From a checkpoint of a small mixture-of-experts model trained on Wikipedia.
Training: a variant of Adam for the experts, 8477 steps.
Below are experts of layer 5 (counted from 0) of a mixture-of-experts language model. Rows are named router (the router's row for the expert), gate (a neuron's input weights, with its number), up (a neuron's input weights, with its number) and show model dimensions 640-671. Each number is 500 + 25 x the weight over its row's rms, rounded and kept within 0 to 999. Numbers have three digits each.
Before each expert's rows: "gets" lists some tokens that make up at least twice as much of what it gets as of all text. This comes from a sample of Wikipedia text that the model never trained on. Tokens count by the router's weight.

# expert 9
gets: "\n", " |", "|", "-", ":", " by"
router:487481507482459484477509504557490485501455522513483497471516523477456530539501500508509491480524
gate0:489513489487528515526492486515467544540473478519524480516537488496531482509489479539507531553476
up0:504488492473488528477461509503488543509558488490483487508528541502543506486464485481487459487445
gate1:477529514522483451472498535526509461491495489486453508491508516475481519527489507506459523505510
up1:487475499492494475512477481504498487504476499522515487491544529464490519536508467502522458472472
gate2:527506469526468494504490496463520476503493475533483497499493454474530469507503525526496473521515
up2:481496527450527525474486538531488516527480543512536529488503475499518535485466491520551505517493
gate3:551500491531453448493531478429493496487508489514488507503479491497466505461495492494533493509464
up3:443510511493515531487518507544504536460466481450492490496509523492495529470519492482519516478514
gate4:475480501494544493506517551480488494470493503519465495492485489445435561511512543510507517545497
up4:526519478547478489518505489494536493470537494492518490533513527516480514492494493483495478537510
gate5:478507492495494479517541484475469514491516516485483475506488493497525486501562478444551498498534
up5:511478507469517472495489500497503508499533455521515490488494458530527498480550478436519496522511
gate6:462496472528453453527486501516487510464537476522487496500505480521528502481464488538487508497543
up6:521506489543475493512497543479474474499516453514505505483492509554510521516455525515494534509540
gate7:459519516506522517490485469498498545508520490466533486468504493493490527523487504532482530483452
up7:491483499487503465463456524493524488530507485539502493480500509531517534508481485530495494463504
gate8:462485518525509506507538466519496484510487512471478543495497493462473512526501531458480508475536
up8:490479527516494515507506497544484442538466506468489541502512474502496500513509525486506474506513
gate9:461526471517484459530453483498507490530515483490474507496506423513485472488524504507494487520506
up9:524511507486511450553503500477532481478431544502520477454492516506472495547511496509488520520473
gate10:497499514465510494503515504475491507534530533509510490498453481529556501466469510479532466476492
up10:504498509460480488504524508514472464496483475501533512533487492503492531488520482477511541495480
gate11:532497473438510489480555491490495477476501552507491487514509523466458486510511487525489533500514
up11:452501522536510505480479504540531531454552520490546497505527519492492517504494495519519501493474
gate12:531471474526458483477501528506506496487551473498478502488500444485502494505554496477469480486473
up12:551518478490490483520515477448503525482504502533491516478514474507478495493522535512502512548463
gate13:536487509457500479533497525487501552498508517513524507499557505477517518506482507529475515469474
up13:470514472513522540506492489551466522531494548508552515469511511510496484483526507493528491533561
gate14:555453494493534528523516491466494482509460529463518545492513470518473477529495499475467540468506
up14:499481461477551510549522546467507473516523509490507473496439492490467510519506520553511492488532
gate15:458498506519477476498463489500530500490537521502470532483487505497500468498516516472513465490537
up15:516566480541525486492500521549475470488529479483515484516510481480520491480545507495531518477477
gate16:499485491514491547483542514534490470513536438496510491525504506549501504550471473511476478503511
up16:505467490512512518525476492521467441475497526517492537516478518496496524490489545525496497499528
gate17:489530499519498539535510521468552492508505513497463475513530471500482519477485485509520512526512
up17:501478481543493496549456479532512477542499492518500501520445497548474471486494492462479461493506
gate18:466504499508497546500490533521509498499501530539449502495518461507498496520496491506487495501507
up18:489546498521522545489494501542528533504513497468514506480523467585490506523477472503502469476466
gate19:501498490525493536473515542489494478505481482478500524500519487427564489489504532519482552476522
up19:480538512500493515483510479494475470467513511505494513508510506465518489565513510496465456494518
gate20:560460486466533493469469508510495479461499474498531489564514525488468489540501462477500520483518
up20:486483528534498519519490546514505478493528512510424509478486505521486477519525471523490481515500
gate21:487500514485514480495489511492521464498507508462457506484535472465455517495510529438470498499521
up21:536492500508504515481508486483527448492501456476502505488533459510525506519491537481497486548525
gate22:522469501483459502486494549503523506483522433514538475508515550517477510460478519512519527499519
up22:490500505541486518495474477501531504499458501560451505495521497495484462474473479534516506462498
gate23:540487529544442519474414533500504489478520502502509494540501500488493499493489509490491509464530
up23:477516477470494508555506480461521487537486511525496510494481488495487500481456484516500484527523
gate24:542494483474501541486510505479517536514520505512515498507521469463541443494506543511526493499549
up24:496491527529495480506483493465507523561501489541514475468537540490495513495520443469460491463471
gate25:484510507469466511530482516489484494494505482479511484485494523472539500470477498521541495508511
up25:543530512508487481523507480514507445515534517501501499477487520499499487455507500469503482501500
gate26:495468474546486479490513462488511526535508530539512503483492444554490503531501454543501522501493
up26:494514509486513511519542519494549477466493496523491433526514560473479520527490499477516550517507
gate27:533452495486517499491509498506526486478511545532487496512534438529509512503506532504544518536482
up27:475507514469497541543514501518467485479522462497470458483516531471482474480519493555496501486476
gate28:512479492529521483516512541492543481493497490488542494476507464518521477524499510503549500494488
up28:515446501530549555543508501483484527492500498527508493495458520531473523448464479518532464514552
gate29:495536503550454499514491518531513503502485495509482496539486477510540514498471531521474482535516
up29:507515487503516532493503482538501503506489467499469505483453536519542527495505517511536470532471
gate30:489489514526528452491515488525504477450468489521468545531460483496557550485512498479500490519506
up30:537507476531502511496477464532496520486432487528526511516444470477536530543486507501502525506477
gate31:468505513542512491491541482496469498507521525517499485532507506502516528467489467489439518491461
up31:480453466459457491530512501521521548527438522515534512508492512509483483466514568499529508487504
gate32:546479462514489494501509478491542476489526518474472508462495488468496507502561537467486553463537
up32:533519535534529498534526520472523490504482507486508547520501486508517545485496496492463475517532
gate33:532487463492530508527524476485516478505513535513499517520491488533503518481463514522526476526513
up33:470515506497512485478498519470457501481436452496471462557501490545529500505541499491488513474485
gate34:493481454518525521450499493474484542531511485490469484509494474480522524461544505498477495503485
up34:506470523491510513496495515513514481501526484489524524418487512505473474491505468558532523473474
gate35:513516504505472531550498512473529506506468488503493544559519462551485513506484506530524513543517
up35:525523535482494540479488494535549517510512490515511497494469483514496504500531488516539525526478
gate36:497528523492509505505488448556497494523520488473527508495473477547507522477529494516489499492504
up36:479527489531504491456518487478465493529478514454479522492539491460480525481480466529490477454544
gate37:486492507510511490463479490468476492531505462539521452493458513507489501476521513475530503516469
up37:489484505500497525511503520451550482515464495517440504498498490497542503514521477536481480534486
gate38:491545506530516465509510483475511548487486494507510461442536511430514543503528527538496487490511
up38:526473496462452529472523515507522510529476484486436519496479525484475452487479509547503495487501
gate39:499482498492523511480492492472474523490478503504440494504454495494486526487493549513497471470512
up39:541458492544525486480503527483487500483519501472501529530509523576472565484469491495489493482515
gate40:502488510466484561479514532561524505454489485512470463499518492498522491482501502514512466486525
up40:490494517542511492469471497517479529468526532489455512520507512508469503515506528430474511496506
gate41:530533497479492501527525501482526483501450469495477514493487506511510512530473467489510475474494
up41:462532459501502449444528495523448480515458532503510505497506502482499490491477498496546497499502